config.yaml
n_experts: 64
experts_per_token: 2
shared_expert_gate: true
tie_embeddings: false
Below are experts of layer 4 (counted from 0) of a mixture-of-experts language model. Rows are named up (a neuron's input weights, with its number) and show model dimensions 256-383. Each number is 128 + 24 x the weight over its row's rms, rounded and kept within 0 to 255. Numbers have three digits each.
Before each expert's rows: a language model's description of what the expert responds to; "comes after" lists some tokens at least twice as common just before its tokens as in all text. This comes from a sample of Wikipedia text that the model never trained on. Tokens count by the router's weight.

# expert 51
What it handles: Table header cells. Column headers and blank cells in wiki tables of sports results and elections, e.g. Notes, Total, Votes, Year, Apps, Ref.
comes after: "| ", "==", "== ", "See ", "/", "Early "
up0:134127131125158114141096144095128118095147120106127134098115117123178159126085091155130147131119135100144149092121138148127100147141163137145111157116116133156133188105125108106136104116156118123119109155127159151114142121144127111118146121115130170141078118149099087164100083146105098108138102120130160116080108159115102128113105106150101116100155151155099160078112127106154088123121
up1:121089146116144132157133120104146152128147108091120162156154109166192114094136138124126097152113125103147145131087129107106122149162116147129149130126116136141141156132105125148152148100120136101125072144128132125103119155118135140160139133157179163151142106146123149082151128148129142136105149137120146121096164155108110149127113125146128140110136108115150136123096159116125121077134

# expert 55
What it handles: Word-initial pieces. Opening fragments of longer words or names split by the tokenizer, such as Rail, Sou, Spar, par, carri, Tour.
comes after: "the ", "a ", "The ", "s ", "-", "an "
up1:106129156143108130094092136136093109161151112164149131120131169154134131135129089116075087133137107114124111146161126126154095137154125142137125146165115136105157151103133117132104153092134122155124150090123133156111091085134116084116103158105093111111094134174130111137116138141121140119146105113106116122134134151129131121118130128153132117150119165124111136112139155113163147130135
up2:114133148138114078133111102115149097171145122128141116140161137123111138151105123141135120130126119114130161140153150112141126107107142121166134150130189126097123136106143144146108099134139137106134135138088125116108104117127095101135098137092126127141115097125121145091166137151149125120144149123114172121157142089138213098154161149125138144157114159146111155168121130098139140156126

# expert 63
What it handles: Digits in numbers. Final digits of numbers, decimals and round figures, e.g. 1.9 km, 7:00 pm, 500, in statistics tables, dates and measurements.
comes after: ".", "| ", "201", "200", "–", ","
up1:130074149114123121108099125111163150085086148079121152105113125112160169102130132111117141162115148143160133079108168081133173124175150138125120088114125123120106153126094154131164117070111140124150136145109155133120155111126122169167150130116101149100083127157137114126154120119139149126141104122127090108114132179102135126127149148160080096132089124150123126138140107149121090145143
up2:097092101103128127149101109145170137146164170142184120119138095108130141115100163131106139140126123138108170179126122094124123129096093097120156153100133119104134145175134126131145127097148148128167108049121122132157157132117155158125093128145163144099140141149108146089163136136114205125148164161118133137121160150141130152139102141128112144113117154119130118124133141135136115101122

# expert 56
What it handles: Topic prepositions and field labels. about, along, regarding after work descriptions like film about, plus month names and infobox labels such as Running time, Length, Country.
comes after: "- ", "| ", ": ", "(", "– ", "to "
up0:132104130143121162147149140121122141159143125125136118107096112122101160119132120101142112111144140106154157124130136119133129128159158120175094128146102133112153118152132117170084106160127159168124100149113167125131132116083110135106103141117126127141090088138135116138126104166102102152095102123095109128128104185122123108086159105127170116094123145122134111162155200096128155131134
up1:123152089122155095134138152114148107133155152124086108106128112039171132118132112136090073061087102182160078103136123160119109166158090101149099121103124143114123119127124123158127148137104104112136136095131182141175182167189105134110148109115141123108118125149162109124145102125130102117107098058132116116149168112127149127105098138110136094113099116136132131104157114119113125156121

# expert 49
What it handles: Line breaks after headings. Line breaks and blank lines after section headings and table rows, especially in election tables, plus bullets and indentation.
comes after: "==", "===", "\n", ".", "====", ")"
up0:155091073130134154141194162153124119119116143125137152145133138104141125119121116112158128117128122154115144125114119132117123118089099146147065173117109083158109108135160153161146134138102124147123123144113123114107119134130160157138106102110096155147122133157134135077180157146150115064134124112127158105133099126118090137151140131097103100078152152116153116061182177136138180136157
up1:133125094121126156137121112104104089131133094137081149135146142131126118164121096148128087171130155133114157142146130136164113125118128134131145101116152132146144150055093116161076144112131149143102107101135114106132168108137122140142117135092141160095166132121112171107150115130093160128144121115127157127147083161140113115107159103145111100150135099111124131122124085095090168099165

# expert 17
What it handles: Row-start separators. Pipe, dash, colon or equals separators at the start or second cell of table rows and list lines, such as "| 2005 | " or "- Feu".
comes after: "\n", "\n\n", "\n  ", ") ", "4 ", "5 "
up1:151133157121086139128136160149127153179175089125123124128103113140111173128120142115142109111133125184138115110173155101141143170124186092155108138154137095079124132117130164110144136144107164114123113163120122154086117105133102192120118183129122105090114123137179138120129140105123097121153133116129169160102157144157117164118150112110116095133129115132138119088129089109119102097105
up2:105163157136144146129158129112161106149134173137102103130125177146101153135135119113131162130103133152123105162099151135129105117094156128104187142135147165100164117132140121161125129142134121125145098109130138151102108124133108097109134205080146128113178155145147154133107146119144141112134155138118157158127152149126146096129140153092118120124106145110136119102141101093117133121124

# expert 30
What it handles: Table header separators. Pipes between header columns of tables (Name, Votes, Team, Year), plus "There", "List", "Succeeded" and "Preceded" at line starts.
comes after: " ", "\n\n", "\n", "Votes ", "Title ", "Year "
up1:148115141167149113115135151120131138142205133177110172163135138136155127133096187135154171135136092150096188135120115121131130112122115117127148108164113127160124141132125127106120123099115098103103153104159126159139126137117152137071159125098091119098154133104136098114115105124120128129148150132156108153168125134133153114140141169182119096121147142140105135116108119132097108153151
up2:163166121111153143133146105113148116163187153099155160105103093127148149137131086145165145096146154146073096117132135113103122149111158178140166133163145154161114131116100144175149117193081105176102152122124131144133126084124136131144123121119123118161130080146132110140120119127133160101121129152122131110137136121163086130127164140156124156097144099130151126126150124098154041132086

# expert 14
What it handles: Score and range dashes. En dashes between numbers in match scores, date ranges and year spans (6–3, 1988–1994), plus sports words like season, round, final.
comes after: "–", "6", "1", "0", "3", "2"
up0:196150075145099110103132142100138107154157093110115120133112119141091130134100176158156156134132161130074069087111144179145111115134152116101180148141132122136137120144164145156090128130088113156066132144175150147102161122146099150148178117113141125123115110123107125132114110154104081102131173132109119094167125108123140115129129141126116140155106123140082123101146148104129102130104
up1:125188125136092135126151151136136092127113124074142147132144109190098177105138089163156130083127074164143190112139144090134152140106107139132151131118116138137101147127107135157157184123142122140153137118130126134124103110153129111107084147133111096083148106096104118181136106127116100115081109126133109158162131131160129090098121132123102137148126118134101119137195117108150125122140

# expert 11
What it handles: Line breaks in lists. Line breaks ending a table row, list item or section, especially in tables, cast lists and species lists, before |, - or ==.
comes after: "|", ")", "=", ";", ":", "information"
up1:100105107168136082106119123128126134125151153112110166075091170088150128108130114066157130113075088121122100142125116181114138139115169114123112134122144158129127126147146128147132117142099115108152096145147139152140120116093154146128126146124127118106143102137112119108147121147155138092132152136092144113172092178104095078136145150172124108144119129131160091151100126135159117103171
up2:117147107124106094095112104147103112143149132123143156157082129147114121188173152158115101131119102134125160128129136152110139100162106181073128152100131071133154174145143061080131102104163160143153135112112090123140131153145138103132166093111138137167107149120146154145150135091126137144110165141106170139129134125156150110103091149156114153129131107098158078171138100136112128082152

# expert 4
What it handles: Adjectives and list commas. Adjectives before a noun, such as white, southern, modern, New before York, plus commas after personal names in lists of office-holders.
comes after: "the ", "-", "of ", "a ", "in ", "The "
up1:129132122142124155119139123153104176196145155082113139144099150144153149088138163152151143113123142171108136108138139169152113142099098149118140151164185106119108136123148124150131149138120110132134123119145152118127178133107096138110098141093090146162145090123148105142087135131107156197130116109160132116116137101134123105138131106115159106115138119115119152136121115103113156096119
up2:106113120129108148168161138071108119128096138135137103140108152134107129118103160106104115169097129131121104124136126161155140137186118156137161145125154102104078117151136146151108131126085102067128123115196154117152108124077099113121099132102122137114105145136121162134155103110123138126128186134085090121190097155099158109137135150114114142118131130117166129155124114101118163122131

# expert 3
What it handles: Word-initial prefixes and name starts. First pieces of words and names after articles or "and", such as co-opted, vice-president, heter-osexuals, All-ora, plus "as" before job titles.
comes after: "the ", "a ", "and ", "of ", ": ", "an "
up1:133121156139149080136105106118124147125150079127112131073080133131152187149054150113161130116112184118152156137096121113128098114101170134152106113144104139137118142114141154131137136111099125127124124164160127179168146171119150124108135096128110116143135168131126124195155104105180116189141162165139116120129128145096096140138122124088126146115119132084115156126123114071111095168120
up2:117129138153111121173129097134151112151132107115154131140127089110081102112140166123112162113130118098134106125128121120130097146152162144089076152101150131088143117152125137125122138095103105141089159134162145116114135121108120180174131124103164149107109158161097109119129132106125097116081145118140137152126155111126138110145137168155171089152153132131131086120157093113147121118171

# expert 8
What it handles: Short mid-word fragments, table pipes. Two-letter word pieces like is, as, ep, ip inside rare names and foreign words (Quispe, Blasio), plus column pipes in sports statistics tables.
comes after: "0 ", "S", "C", "E", "1 ", "Qu"
up0:146164101198061143103107126160142136123125086110153154141137139124130126161131117129078137139146124115134091140140118141114098105154160115107130144130116134114107163109124122100095068125128088098105109169119133131161093126150102137094116127102122132109073108145124128116160152164134152096082155125154122142121090105100134152143136154150146095104134103141117124114119112166127140104113
up1:161116105124103165151121119085147112110115140148158099149104160111137120123101116147132112131092166180134121159116113128127133124088128151080121130138146123099147139147153079120147131137091100145117090111121166146122143121146125141127137114128140126156114131163093102102163133095127102165097154110116163151095143110157147138141143148132119145143147165090126105125127165147131092138150

# expert 48
What it handles: Number digit chunks. Digit pieces inside numbers: decimals, percentages, coordinates, ISBNs, dates and scores, such as 77.6%, 101.3 MW, 33′02″.
comes after: ",", ".", "| ", "(", ": ", "°"
up0:130125126096174131113116154146158146154184123048132128147140148134117135113120118095130129122077129113114153179110143105115159090109164160095125177150146154114144116130145159122099131160097143142119145158071106128104164147115136099081081150151128165125132163140111161193106100143142093076141099125117139138131139122117109154128091099133132161170124132181151100126129120158122125111152
up1:166126146102137130098078149147125116106114130140068148181158151149107145139191103122119111150118151186106080172135121101103112132093125113170130117124086123105079138139121106120130129169134142127082126119093139146117118172135134126141114138123129116127118134136109118146125110140135169124151111169130115095121133161141098145086169172129117126116098132146097154125157113119131120130108

# expert 33
What it handles: Sentence-ending punctuation. Full stops, question marks and closing punctuation at sentence ends, plus paragraph breaks before headings, e.g. "honour. Probably", "affair. Rajbeer".
comes after: ".", "No", "==", ").", ".\"", "s"
up0:145143119133157121152119129160136130105107127154149119138149113138138120138113123128103129124137118146070144165143115129146084141115191111117166113153091133112116095106124100118135126099116123116132139139127088140085086180126163106093116118147110107087146064132139138143115145132120120085127113123113083091113125127130176149118104161145129156114182119127149105111116128130125148118142
up1:128118100121113155119149096128123122158114123147089124173104164110105128106132163132151130126148119111086117115137119154126120119126116103103164154116123160139156125070114092147128165138128175107091121138120089119094067119136186130071131120151126138112156165161134129104094128169093183149153118114109115114119173181120114146114120114097123102139139124142143116142114132132161098169145